Experts of a small language model.
Experts: 80 experts in each of 4 layers, 64 SwiGLU neurons an expert, 8 picks a token, a sigmoid router.
Training: 713M tokens, 11354 steps.
Below are experts of layer 2 (counted from 0) of a mixture-of-experts language model. Rows are named router (the router's row for the expert), gate (a neuron's input weights, with its number), up (a neuron's input weights, with its number) and show model dimensions 0-191. Each number is 128 + 32 x the weight over its row's rms, rounded and kept within 0 to 255. Numbers have three digits each.
Before each expert's rows: a language model's description of what the expert responds to. This comes from a sample of Wikipedia text that the model never trained on.

# expert 15
Early syllables of words right after the space, like app in appreciation and apples, imp, comp, emb, ag in bagpipe, Animalia.
router:087136107096125100119165132127133114140088092114148099157160091111098107167156105072132167136179085051120090101091117086098098159153099149119114147158136174055094149154118130066138123134168112139132132105149132159119114144138055147111176116173171106088168113165170080126115114155074157121115134145167115185114133157117127132094141177119108132126153129113182093090141102152118170156127078170122081168091162186107179088208053081125149148096145135169210092124162122175154128117131157103072149136166185075133133113113096148081144102144103203074147176135178103125151095126126172107
gate1:098123081141106092093091081148104143134131142148085100108157058099130152080142136168136120107174122156117139148198127142116103128170129125116116155155124160129092130118113176098149077127128095094104137081128114113136150151101066069053145118168169148105138152208119183189137111183110143094144083142186117120140124169129094097140087048145084102140148081124051098046131116110110154123139115139114086153092111147112143116135155128154164126132100057157087104097059121075096159107136126023140134066134141114082116102130081144133160128125140161117120203133107132143103164060147127148
up1:131167084096160142146158092176161143128084121174082123097134137153119133136126135104116143156116177084136117201126158198161104160158140118058107124137153097153146032123051134133114132138157091106136106145144160146101197122149154149092163099083113184096154145168105094136104128148130157114129109102168130083132105105119098152173098075098134167089098169149143166080161114114152150086189094140127087127086151121125122162122176151080165070181221115187183191133138161127102132024109159093115119171133129117105138108165119104143135096076131125114122133110100142180121099155131156088
gate2:094209116170140146065161086074134176122078142111177144097116172124127134196129156081138082145116144111163139126147106065149130113181120149038061117122078210116120117177079136116141096094136152094117089159155139164123150128121049129143154071107180129100188062208135082118155139085134116135173103129166140143136111146144104133109150116113189070133192093125147141114093093133112099147113107135142133131122137144117094109098115136127135096197062147104126137111135115175115093122155134055130137164177155183127100118136139132115157087146119102101109129123146145169103057084128112151
up2:143108147118072087125152159152156093168146111131121143087134101143132106099069101123167162086121124145130124133082172154061150119154167116174157084166213076089129094086147098137120148118159133089137114071093055141126091165104142107056160149101072124123133119040162130143042138128125120118123139147082107140138164128122102110126113148077067152095107120168105076175222122162079161130108134120121106121108154099161118086198111098194135122092193158151146129157102150175088141125121061133174115126128120134099128114141156115118110116163088163088145131070121165142112100135131116059
gate3:146136165168140179168119124103142173112159150141153109118081142176184073098100108127082100098082110180147051182127141180168117137114135143148151141167117184106097134148132116144174134132156179156096084160149077118122164132134086140139156146108163123117172130114205161111092102063105166099160145108143084119154217165123201135128120136128116115118162120217118130067166131135141141063168118164100070097161101116118100116074126140145082163154174117138085168119102107142155098144084102170112163097083165146097123155145075162097116137178127141107073188144116103154144072106109120101
up3:069104095155139105164113152099119126120129133126171135189106121146145080071140148117101123154160082181180127068121132126163111152159085171133136081146135168146134109110132114072101095185097085160121055107105121133153176180129101109135106148157160125120146092062198122109115172148153033123079126123159128131145091153145225167092185098098093158127181184177135096118107162147111139114145116126177105121165133087179072150141120119165126125194159162079129119117103151070133173154152123108160181102079103111115085147144078145122064149094140129152121122100113158162117181145101115114
gate4:128145116133040141109138139139166101122122108076146126172132123118174105137092091123139137143144124105080174101076139163108138191149206194120154168123200184154109111134120101168136107168130106192114159093203105125109127103070082139132127119142128138112179101129105092093153104108115143140111189142126158098150166156101170109098122168163107154108164132085168138083111113139122033131082134171138066105101109104171101147156169091163122096097105150175100137140171125094087144172182063107134156127129105120102146168150080072157147157119103156069075111117137164135187136125120198103
up4:129111240146116101157139150149143156166113127099182129159092113138136091107081127153136127116113076084076139111125074156124153108113116193109055146158144177142126080145169131143133116137132139116121101120096134053125112154095099135141217126136193139102064153162115118121181153166113047167087131107080142170113151178113105110107144092125058144177171083120073150124133114135104118114141155108181104161107129079122169110070096155134051123055133121154088160137101134084110070154118118149154173099178131115101080108081106122098104132118089141063155144137110101154136137130110106155
gate5:178103164142128089110094103132173145188160167107101155125090139117091197130123069113118110131142084126126139104075127143082116133117139125119090095146126125148125133147186086134193166083088109100144164131101159158113141089153148170135131154182076159109119148175110137154065100101142086094051110078174139089147161156099097162087142080140087106138129028133156084088162137121125120147186098126127108152084157175132160072167148088113149158146135094182089175123159149150176134110108181140152124142161147076089172083100164133092152166115081116187129157139193118099132146153097069125
up5:106135129147135114128109118112187110170109128107151111101196044116132124115172176137114145106064101125092084056107110127165134164134117101188148126154131170110200175189142103117153093162157149096124122145174121156142176137127103121158111187096159158220062114144180139146145083205142161119113146112113079164141118135098124092146089136133131147213112124141076142079113141143184114091158177104105113091107128138114150153204137083108091126103116136134137092132098119132076122153123150137095116134078131168192092075117106144135107110117155167134118149161183081114107101163096196172
gate6:158128114104110141093132087093120153170129147142175157152167083178099098133171109153125145135128113062167084134140118089105142155110134177100097167084143134115097141174098143130087085127165091161128071087123163112162139099123148114161107080192180097115123183160154146126110159135110139150164084128061149157151111126180112069106115126208156143172095114104136147164170114174187117108171103123135186113073127114165104115139163136114161116145145109085102095115099138067088145111142157108077141123163166046119132176136115151162134143080129119184188196168157123097175186087175132197
up6:171194135158090138182112127106153112088092134146097107078109064122109132121147115132094156100162091140143151193128109107154175166113085138138119132183104119114091135120159138064156095153105130156130084173145138127130092128131151111149157098114150141119140129141108154190106156150108063120149129112071104165178116166096122125120105095235176148088141145089149176100053109120102108158144137160069145159177143126123122070125143130142091129114067117142130129116162135131159131084146177096196085184102150107148081148141081121124101140092167053181120126084172057079083113067172129161
gate7:129177101128129110092155152072149118166088082148125068103132185139136134127156166075136199164156114135131170097093062093092154098136157122129123119102121120129149133132154078116107155111153088171098124093124138112102106126149075136130141148127150110106142125103129126121142164206077124129085110126201205187133094062104156117112133079074175150127127122090154140144182149090151093108109106101167147171161159133170160152209160098174115100080125176100147115066154161178126089101144138106183111081091125076180166110099109109166184149135069116134106113142123122144150220114156152104
up7:128175107099082157147156110113139121089163144117131112112124153114085129121100138136205140129138125128087139204121166122128148152131163111116100124171061141109091150191172144154140073110130132118119164170067063116111125106143106123150118132105151078136134137120166147147092105075088094097094168127105204105181113103129147105093160082169095153163130132132099130119163121112167165123083158136103174196132085162156131153182124070148153107077070092099083176164110114139085177134207158152157139120086216146184119127081104138137068165099124129149113097121117111177106077073063129140
gate8:101143083131139085197116135133094103116145099103094182149115139112070104147141133078180127181054168182180136131086178136116150122152076167101112149121111110131061131159119145105167111099102112097128086106170179105129161158167110139135109084120138066109131192110114159122099068174123125115159155139136070113124119095168123157135129127119110152140125120150100138128150131103187078128153194153123019112078133098135177093161064120084147116087143136131102076137135115167140136071079126176114120059111157141097113216106127124172146117129178165117121146120094158112104094166078156085
up8:151061118095113178126185117076150054073125064111157156122136177118121093149115119107095159090137146119127159166137135098153091138171112171109151119147091130133169116088133136093063124139138083130128131137144142089155101148215170109181171149142125171122128144159118075116157094123103220167130158147131119132156108188119104140131142154145121116213120148167154105115069118174154156152118115135075137074128085097128142138155170082115175131155162117105173168151201133083211135204108082118115142105133102097086187115132096118093169090153135134083126137130143096119174077153162151124
gate9:096138138164115156190103127103129145127113101143134117126092171127115145117151170106090110106168172161193081157184146085097077131104083136161144162130134104094181112084116126090095164151114151138117097107122166091133101172091117157163125129164105160117160085164131141116154123209162127092051116148136128126130109121109091163116133074136148170146150051131162089114142129111125082113153097085187093138178101122143094081104142144089165111188109178123122134139077131112165122132116144125134196127112153096180183115100133116163131086160076190157118051180153062103153192213115159091
up9:109117135154153191127113101120105136120117156127075173071185093139142073160134133153144127103072090201090179113089164179168162106191123075131093062120142107130106137120140082111173098098140137146117129142146067093090135122191153129150172170108109175149153116111094126144166137054122121160203062130092122090121141141136149102170096127064102124129152142114125098105099164200129089162083136164101086097116130119140167150143090102161125114165123099103122138123164150126139125149084123106119101152115098173140115099049069063096161157064130082122144128075128171123105076125097071142
gate10:140140116130111135105140100041118144115136164115081185085136117113141133111116094119135077142122100156157086136141176115166138114161148113128164099134209135184115055069145098128105124153098072067141140086137113210100107187145135125064152122127139084157124146201159097092126146057131189068100160111096156086078168132108084125088148125075151107110126151165120125133126122120061124105089110118164150097161068081177188132126105132157106148164141132107100114094120174134150053088150151125096120138123116094213127115107153166103159104105096197125162126145116150147165099093150122115
up10:111124135128160105140109153119160129087130122130150142138098206090139150197099168126093112104098138077101157158189092125093099183098139135098124052146086090124077154156163161116123175097176151139135107084081217076130135079076129103189134147136149130121135085150083169183064123152087103145159117122115086185119095117113195137133131090101122134108146152095112154053089178155170139147176105183134111185169109123143076149109159157133107089098107152158147113140127133115136133179122089155111060093139112171122141088097110115137110155174159054122054124160090118123114117155151115125
gate11:143171092107074110115130126146206143162089121075217108129192156163138097170116156123088157114189114089116164092178090061148128115142102153119156117172114165122194116079083113139107078134154140170138118099165151134109127128154156118163137177067123124089136156097154078175113142117105066138110154085119126148089105135181139142137115179066122170088079143145084133124160135126123102094146118151134139086120152054167116146160129140107142099141161159119138123098107164126176149128082114139208084125141059089136103182128177086100179143155212116092095117169155132146114162127114151153
up11:143151119132079103091103108112097220162103121097151141198164163133155125089153087132143198110111118137110145167137140115099122107116094193176137117116157140094136082081146105128198126071141125116125108107139097123158124134090089158123116096088113112132142111176096146099153126210072060159174156130086115145125086120149099140088121156117098147122188072181114146154088143123138112105135127139137180148167162139143165214123147100089157093119097141096092107169096164160181102127150110092147110142139100108168194165161178177065122159183146167111095110140146161148153084188104090073

# expert 21
Inner syllables of Latinate words and proper names after de or C, such as Caritas, Citation, Emperor, decrease, Succeeded.
router:116160114153099126129111159158173109175110107105172158113140104130076133182126152086137139131147084084086089131043151082109114133174164122112104155111149213092085128178133137093125098135129129140136109142104156136155124135111105098151160099110135158044089068130172077145079095068093106150143140149118165181170174166161085135059043147158164087140142122116211105185106075148103168150092117162157143180116227140142158116170073105107101120150158097165123135169113131159118099105119157136099144132149160097108094099123141192070105095128098137130146153128132134121141108125166145116
gate2:117130128158131119126089132149110155075072134118106076163128142122134168102127145169103112152074147064149124065148170150145151146122111092116125139101144149095133094148135108155166095178088151173136151135143127175097116231176110139102199119137161142105059128121128097135137126134087132174080124186103143066184158137125113139102135114136192145122111137119137131090137120151109124142123054145123150145137157101098120051126058110092156151139104104195173167153107161109212108178145135175154141082143095105067114138163180184186143142171141100103108133133212132112166162078129171114
up2:131131105112139141186200104135130133106173123104177134167208145158139095115171110088130178103124146175113143179083085182111129131131146156132155133113054171131096109127111150128168139121148104092117112072113135071125096086075129109067132149146094068153218133147150114095117082136168133082144150094148112168137106099107123107142091156112072138133124065124103145135137087125152165172168139138125118113129082195130122192124134094108111129120103161089129154152123166064141191149092125105151073186145150146153118153073120096105107152112148132170135056182110057122067103179111070131
gate3:099129144127057078094197122123182120195171114130143093179082088144075153113117114101146096110144106125143115076094146116097092098089162159108176154088153089116095116100111131127080099099155095137110150162103106130156105122130155097151105093123162109137090121089155107144126138183085121099110097162158142130145104073170160132104111118121136038119158114126165104114090133079095187141168165108138159127129119171148110105087141088195047135078158082138107086153117076148163125145083101156092158152136163103060144130124059132081195133108177149109110141030097140125163123129137166153
up3:118106135121194077168126161123061142139164172096085127127125120121141143115146113124132175154112120081136111144062099157168136159165100156082081135132083128123111162160079142131110158118135164164154073130169151125113118119154208107143139068155130157126116065155096087109139095102182131131141141181125085120088200126116110148210139104151077133177134086121154122121188103183130134142152136138100091167157186119126143145218107174138157114175110098065137168139123194140152126108148156148116153163166128098148101093195121117129151122139116121208154164112140114136038089067144113107
gate4:131093090147105102145107181064101118098130099198176123092163163152111121155115114129109129151125144145100077111092176092167116130140180138183134110120143192093075082162146181092149135173096202152128160159131130102136193086153122167131191158074116181101143176120131128138094131158119153109088078120123072105168176080162102128149115157096134112146142082105208140100059125128104151163094114060128103110153116087173121125130145106090093163177136131129094135145123136089166076185091154175090093094132100128108146107121197095125157112110163111150073084121162114191120149145143160145
up4:126121137105143118106130088197105129154150147131067094144138130160070073111122126141111133143127129156139135175136121084166147162047160136128128058111149110159156065128124119056108125148099082131163141133115149112114111234102116111128162067175145099071196125090165125108098155150161123156194144136150153163129148073154127172080117145148109143113081166145137098159076124118182162142114142192134126137155188154107113130091068106147149137111089135088130162196120146092085142110135118151121119146131102107115059123198148160144091088134110155099107102096053120135135110153094032116
gate5:164124119115123121161125132146126149103135186143097122123172138162132104105094127069094140157114120165140116092083118130136162133105066102221128107155189111097145093255102086109141137133091157138123140145136117090087141108158151099141139112077075124085122139079137155134182126134128070116117150120157134142229177162140113098135130084118110171159196148135088142084132152161135190178141141177163182158126164096171139184196155147143129163109129121109085129092132145107120101106104158069089096134156115112104147147137073189093043135142145121142129090157147197138094118136122137167
up5:097177180135103146123081112184149098123149126143179123149176148148118138104160144114162132114113125107145124136152128167138138142143060149128133076137114206094135147151141125140115121114143124134141132096119162220186090139125161134153117042145114068180064131143136138069078128133125161126157169160163075142130140104156104178147142191153106121162137083113153085138152075154150104100152097151137116127098221141108179147138101139096106200060143141096146110159174126173171105146112174129113137073176084144106089123172195147146145165106128095138166161140171051098123140111067098096
gate6:156152091133082119142146140157109171104183141095132132133160123113104102163131134150062202109129104086091118117046157134075189146106106127136146120108114204065108143136145075109124154149166151150120124053120124059127135181101140148104149115053143168104116090105151185163133075145071108152160115104134099127143122152167095104151078116156112141154118109158147138147111147092152120172083129142103149127195122118144156092112114144062104163222133126174168202139119159144105128122094150059101111117155142137096138125123101096116096073104118120131137063134097103149083184189197144114
up6:089128114141128202129141125173103144193143133126091170078107089120109147137069101065110118182150066079209132082124120064076120129149119056141111175099153118175082135154095105108158180086160132114139139091092144161155110130126091096164113121186093041167132171184103167143144148111133167084057120150093119093145181219096089178080125161121172149147088167150122108081161116142147112100106144156128124151136122152085139111155108140132134113136144121144192090122108084103118130156165107087139139089123134178142081097119112148107129132139079123133161128165096129097165127179125112158
gate7:179109126151179131123099110066078178117094186135162085121174121141122163130131177116139137167150102115094113160123099173226114194174066090135126123133123111168108117104117114124181119094151077115131158121153095130115094106096085129115146138137147204124139173123103174133124186139087155176101096142078183149113092109158094146057130085134139119142148161122155133168128181178158162115117124123151108102126193080072195107145141118045103152167156096128093088127099052177130173169163154130109137164135121105106074077166114134091145074141125129107126169150088129114144101099147109131
up7:156082130045112117151112146181090121115191076079135118170130126123154160069227109154107139070146167101137148128076207111135117094105135169192114153129112158123115154106154097130100126076162144146122118197095087098090170082133133137102137133079103085124102135147131120149123123063108145137133177173145150137134117127136205127137108074172140189082104134172132147148203113123065166113084162081110132120131146130197064122121121134146106150136096135154144141155201125113126150144170173151159134135114117170143131146142151112087165176157096147070146090165136133116180181107106117143
gate8:143108125108143176088143140152111108143149121077125174129136095188092113123118114131115111118162132135096137057091102116146107082078117116075164119150142114110149146189123068093092100124089152191136182134135173139183148202139123196104114175154093128083109130151142128160101135198091132134113157180119141108149167201146094196086142122067148222152122126097160111132087187119188157158129146166130118095132196143172144121160157130125182110111163112126159145107109081119130142107126133125116142089145138089129103155150113086083121042085104083117135168117114153090144138193113179180
up8:137198080124152107110092147137120124066115178140137157167147073111091125148165161060070167097118130159136085103113132131066145091112101105154110168195164099116109120099134204101093148131134082100112144181141119097184133123114093144162130123153140154105183147136172193151106131108146025101115161115148120158121116132162177173155143096096075107160130086186126168119097155129100110099092044117158151124132139117085096133072118125153102143132123164101049145114073134142106151083139184179113195133126124153157141122143114104149140073126140204113104129101125115159172099111154084115
gate9:141181140135120155110090146160177092133142120136127177117133093126119146160074103086113144147148094110106199135150084134112057155128151124161172128177133170073092098145104161092061169075166133128120094237119154115145140196079140161110110094096127192114147080161120115114122131113041132100112131149130136162104166150118041121100106164105133193162125096110143146130172110175152094128117138129108131147122081107146146161131109147112169136099140165093032054143131174200125119168129078167162158114097125146137152109073147131098141187118102137139094166120168092121111134149159137115
up9:172123147098112108115163170068163129175110097150144137109178095164124134124123097198095043115141156143100093075107077162130126152081139143167150146158104097141087083173115084095183153067145181119128106075134146130121165106089112134130166141119120145137099103181127113117130132108109068058156103079156094161146164096134087147056137069152128112132160120131078144155153075162132114147111109179117154137157178120128126154163093081144103127092162100109098102105158155153141178136157180110095145096152083189102118134171129187209087136087133160079159086139141120111150191064115126122
gate10:123166126144173094154131136145132123141082133076161127114146033117080125122108138080150103140103104055116153126129113117104136111096098075094137101176182136115173140125136095114115092125099152115118118143139146103156144160136085123108153174073184162116134104145137182158138084095132048113141159168164149153121122118086134127166083186162147164146140114150160157200093110139141059113133144117129107153132118194162084122128113151166122079134203134206158087102160132100073158079134090100226068141145123112116176106117079113110118089172136080141157123087110126130154182174155063123
up10:123145091106167149157089114111091106103153134137160151102099130136062126114134135165173180141094108142114096131090168123162159171128103089112086115128140143114164160188132134159087127100053105141116122137099112092097117128096136126138082108165110127100182124097190149075058153161179033072128150118082087147138151167101098097187056154098114157114131064089169175137108151134070138130138105118146178084194057103144133121124102144090144135144161109130184063093090117128102114117132167178178115129107152106106122125095110096113111166148088126220109134141128156119149136183156106181
gate11:143125118116146120124144154127159115098107157120087180070130084084102128154129114108097117110124114123083087186072120107134157151125175198136160108146067173122105129160084187150158143131077164106127150142104169161145208139156083111105094138111135120166113066139137186125152117077102117131068133082142130093099177209066089143077144189119145155104169160049153113136152130164124120047152103104067091145138172106137105112162184158089082131095142111147082126158194100146116136156141114186176149147133129142138130117090124154092132130105132141112166139113115102044094164119082125162
up11:146165106118185134167108165169149117136196156166096161200099174141147070150112122103103131107156157078181135171100126160132183108109197144145110189147086103136147128119194031132132102141152142196133169127084168160187192116098158155125095103160095047145106114153156142138123144091103128129085142136107109136102137159063101164116136132121116103130176118090137146115131119096147127189087119110074134137091095163166160143093133145140156201108127139125127071123187085138151084088153052133120120147172146106106147127084114145165096123105145110140128131093097173116110138130057081121
gate12:100119105086109105137147114162180118109094133136169188062178116119147141133073140113177177188157107137096106149167128135134106143119128113135168102088168163113103119138116138169190139111163153147125144141164105107143128130062112144128141169085168137057074079158110103113135147171126073124175138090182073132132099145144085070173098096095137131161097096138122121176134128152145145090071108154157150083083137121107148180163099135069142081103084112058107101145078106143148187154192108111145092186110156148186142074133145070120154158177158140144174155136184141144098110092185113094
up12:138196143108126097144129105152122108093172176123132150051171109128142138174115112118131171083143163136097129110137134076102164116088114118131127161132145163134109141159102088141156171121174070129143161126148156172103105136159099179148119158106182089158074175144116132111186058067007115131184103135132064163130128104134120152075137104173096134109196136113079134139177141109178143157151155122152164118111110116069124094016070143104116123081149175099079068108129105179155125143093151119174127172141105129113170121118109153132159113138103170141111132153098116129103084112113122093

# expert 9
Consonant pieces inside long Latinate words (innocence, Confucianist, contemporary) and the second year after a dash, as in 1994–95.
router:086152112154127135114162102169170119198100076145130113118191125092090097164159144079100122136172124057185037161074175133116139132146131142120114177111166141065144147153122175129160059084121120137135150141120140170129110091132090104130178115157131172049143095169142068148118099131116141119086135109131092096103208169105127156141114144110127179133152109148146106139118094132120164136090070174144167131155167155158121044092092083107107130054107184123143121126155154148135112094174147109117118085158117101120131124100101193046123089147070120095131120150165146178141103129137157110
gate0:046114166145081099200090118156114197062123168181121114162135147067081105104112094120173125171033119100116058083114155173151149150158113166102120134124113069136139065089141148135175132139151164106109092141130105197102109107141145108142119110123176139077112094085126116110128147148145156128040150097088129084146104164160130139140131200103108140055103132113146168099113144129112091136128105128186163152094104124131126159186136095130090174147175145109107136133044164115096099154102103103152100123115130168166179134136147118104118133121136092124156107141173140123106213126113103129
up0:180102125115124155125134097129109161087152131150169101095120147059098124126114107114087129125124159056133091095099088077129175164094120133104118111178104129124086110114145161101166193090147084117082144094130155143137105066117154134129127129168125140074068069100093189142167131092126067127124159139108113190172107169190141108133138135035155135110171120143177118165126113169136148075146136074146161149107166071103173134098158090113168144104082150200082111120125109143083102124126103136138127130060104100130143086088181161071061079171192165135153125108131156119164097163138135116
gate1:149150094126128187081121138187089168129122167146153083129084126084119124114124115099141129118133192105076105069177129143162111146096120102146130125110147171103153101188178154118138094155102041124129072121088122110109149065145160153035157101125116129085137120118089086136147143130114111110165161106139126148157217146097109154122098133146161100148112088153135128091092116059134157070066151073136152123149229072192115170210179121150120133093129166068097107097132115140135134112130098135095126106103139070108110104066132185103099106145159123155151165111142136145131154120104156136
up1:057051145113123072129187129163167150174170057180113136148175155155176114123128169119092181129153085114101118176146122096099159152168163127166144196136172122119051133112069151128157111110104177106129122108137144132178133122069139131107150105124130176192120107118131125116113119109122098110137078147151088131138137048117136126123106153135102152112129177118108065164125156131150069130090173155162114122154098155065151149118122176138204097179127146163114154147140099070094123110165130123138181187146093171182047110132107112143150131093094133135088145162156163049151131130125140145
gate2:167160150121162110127119126164134129153143112116117082137142138162089165184131168105076143141107116148153116173080139116203124157100199110129153085125121103123080146164109041114157129136141122154127149118212130133170178058108115127070163176141216170046099129115107149135105105134128175120092120147085135125040094140138088200164166143081112115158135112141160142188165098147139090107146096161170113136108099166141154125088124122181138100132134133049112095134124204146157157118147152127132135106123127108146098154152189113139103109138149127086134126141099201132145164115081063094
up2:140137126045154150118118104167175112086142165089131169116108127146071099132141119115145094144094135162136151145088082070075147112077125081123099077110111091161094182126093079110086143149179126162116107103138120099140125079166133157123134127112119069082062129141135098149101117150175158120121104114049168184136099180114167181134085137150097088104136137153161203116144141115105107074162152162147167184138123127107106148106134101158139119095141044138112133109097095137147057127193173098115079150155175095137126220067117124146159057139146144128146150103144098100116082123145169124
gate3:074196096121084164121088121141087132147194204104112106068143098131132120083110120140096136116129093046110122117170150128128088135089122127135104177072042125115063083127074141094101112114184144147119130093132071130150139108078118097153150155104080093063090154118164172156164168168153127095190114149105118086103131170154114128159123163083145150117125127129148166104147108109086130100172144186118162110199121160138168151042099105078141143118121098116126128124159156097181166108091069133138116085137134138120119128129072118143065136146166096110123071115114070142134127159179123108
up3:185131096128096171153131168061148177113165117145085139084153095146067149153122117132130067068205170092098134197112141178157107154137135095119092140175131132180147099080120160143112120186126090117147084105167090122146124137093062147121147146155122094138142116101115114099111118123099127134087119105142153106108182163051091191190154150119163035169110054200140147193088141153099147085076103093141120118111143122102211063141144118116166102156174139139147134142133086125128125093141170131143117138160128097122132125162160142129118166159155062117146168131137153147141118163140125104
gate4:175133126104115115118121113105052154075116176142160144111108099110114098135189134115107113096133078100123111166116059140098145124159133062170095162150146153178114036100104154149151127105175145128134124136108167126133107143171147176096136106100141152120135079077089126106127104090166156107091157075113085102115107162145138141152114159114072133107099131146158103165085109071163154078132142078158176126110173111117136158113123180091154133117132116090208136137163153143111086131166065154161162121185124160153140076106105214117119171181211086126092071149155138074123130185118127175
up4:151118134098150093120132127096138116142137141179154111153152131164129137129157100148132184138075118139140124114093105056144168164094132144129202134131112147110161167065165067090147096094125093118140153118120110027134160144179116152189138114148125123180167172154118134093140150097104125108063112117126087178072167095105116111081068092119161173107165227133096195089130105137128102131192094155081115151079130175149146108084164125157166091133101121074081135150123134081148125125079088079085120116140097112149134146087055138164157101098084135121108179135127117148160142071150168113
gate5:162063137097127131119107145142112150209127116202154085092152174065101101145157133094166102101091168083139103132087184180113181105167095161099151021135129108140130152135100108123128107083170102135152106129120113115086097074134189128166141115118158180086132081119168136108166114153148189090134095117099119102116132186098107157137142185100109114137138092132124144138198108139124164136091087130164122101148121159139117095135161146098085151165144134143237172126140165117147178089124128112172174118101132089100160157102091107148112153093095110164140107096143123184137072102088178171
up5:109139127100085163119105106137084098150079142158092131121127127106138088114105165098127118112149094079098110141190179137068097130121150144128109133059150130101042114162159160142096128086080135133103156148169147159139154140126144163116158118084092097168083110202123138166143180199091158099038084132151158050168129180105102095176180075058074154114090131125084084093125105168122197071129143145112135123112143142112141118154106110101101173052103155119158123105089100182172134153194140088100123110095110095153123118094137117180163138135113132120173104116106155126141115135159122147
gate6:077135128094117137125112151136112114202127138104118108070142082105166099115157101122134132137117121158083142167147203128102119128145188123108083155150099104091150175117081174093142053132048084082149141124085151066152122084113177182140143142114132149125057105184123138114152108199151164165133083176095105154155100138165130127118083136104212196109133131119133137116155124142147096110129114129090092103113120079131134097122182061136127127143117188160087129119164146103170163111110123121127141126168173099115139176114193080180158094085136133105152168161052174157172090139139166109
up6:183139146113139095122138133165137141120125208099108159152144072098110084095125143184132109157121161089107091071173167079108177106089168148107091151161167150173052158123101160199136124131091152144149067134167135168160087093118104141150074108120192157101116112170144097124112092114125141139083109139054110130154150112119161139067132116112085189133149181097098094124120165151131092137127138145103127152166167127095181109135122175043093124103156159181093068137089166082188154108054145089133159112148138125151097112096143112139144141090163110093137148182118136084178105085139119119
gate7:130152084080120151184103099113079154092106134120121141145132124146119130109120169144107165161120179164100130131170174149146163101186102189140070141165143169123075189171176184079136127143127128156124160142125186079105067063134064084144078133131090138101132107141133175139113117124159152109122166122154133124148173111095115175133106181169107027107174114186089168171114107130102102111100123083133138182144149124181114084074145139117132072137133135132127142090105192144085154095096213162109155075124208129129136141150135117114162120112096161145157109125124113110111099104161059134
up7:123125093121123126158133107146140103144118112128103203116097140118152100089097119160124163160124104151212134128175111169135119188116143129119102126105106093076090100101161093120162136132104124103116163227134074135139130154142157107177066105088142110134112112103150151132102136191134114133153122110131149126141118136150133101175127010147113128143218089110187056124145112101105124122105117103111098135103169156153188158143187092182121144151141171112086160143110149155055128141176109162158110081096152113107187077119156081126159123092148050108187132135184092167089134114126109188
gate8:141113087090097106128165135074147152184091128177150199120154140128107051107132156137119096087153105132078092152108136150159032084119146125153126138088107181138123114129160129169136114102105155082135108111131181135094128137139083162159112115141127094100162120190176057151125135116142131089150155106025145100115155112144114116114115099134105112110153127133116123102124117137180120153055108154093130138166206104138169127162138087074150091158158132097162117102104092100118116131129186136196074088123114093088125173129180206097129128098149173131079131142136190164158121092054174150
up8:086157112135131077126100171154114134085099120128177092094129113163162157098131111143137086090076111148068118154114093071140092115064158111202111117216149150162098155128111133152129156134158110123126122148119131095175141121105094057189161212104161115120169117080189128115150143162154183068153160089122134143121175107149105092085109136071112093057073151126062129126132145108115141122181088123120118161129071144122128131098160153129107129128070147106102122067100163154094157153149144118175103055039162087113130127163148137165156121119150119151128096077118086138160148140095162117
gate9:091099117129143126065133085127132179055156124138128146087183110114113127143123102166135142100112129153128158166125173172126069116106091143064072146160163148129160155128143198094114076101126125156122150129086127085098123124139120206168170139094139136184114148106082071128143156144109152126068175124105066119115101156157120163103121174050110113137221101104087174172108097152163118187125094103135173100060107103111067103141130116101132150136102132156186204154104106148117134073110171136145112077098141084133105115143125174165186144130192166135107129171109109122084110118107150131
up9:165130154112157095117111103104125066216114103123090134099144168093068140145167126142104128124171193093120139124089038150109107149117107143125181109140086129122159095110151138131140130133137075129167130109199120090159130144138122116052169085165185099121166122188158180111109105114141131095139097168164102105094130116161113079131093120156107081095084211142167131143065105129171116139118130094160080148137129159195107040116134114138146143134146107139114089132096138121215139180109115061116123105154167134145138125105149115087133139131092125148065054087117124126136082104079177152
gate10:138103099143141175099193125115122115151072098152093132120149096135093152227103117128113102134116159120191082097103073147152141137121176123118178177138146121110145086058133152153135121094158139024135153083110117155129134133157114148116156094144123154162108100184127122120133117137108161142125065118136119084146139109093137089096167132165129061132189115149077132125049072172127100096151096110186162096161136178183167103118124120117057115098170149104169106186136099136079104132175063143126149146122116111153162126129131111111099136167158137130152184182109095109114092079116181197
up10:095105114188133125116192121155125174128120188160122070120119171139120145093121205128193139153088102134148178160113130125111129081116049155099122101168087160095130129110152151147120137105105164083131098055117101170133089179106121067106157129116051107117143099139122153109089165131138122089066135175130138081139121115122177116123111089161135119141109173130128102154112083141112126145110103097162117133065164091073203137110110131150155127126203162096139140124088115108112103154090177167129012123173143138094158114149175147174100151160097060090127122124159136135188120132120090173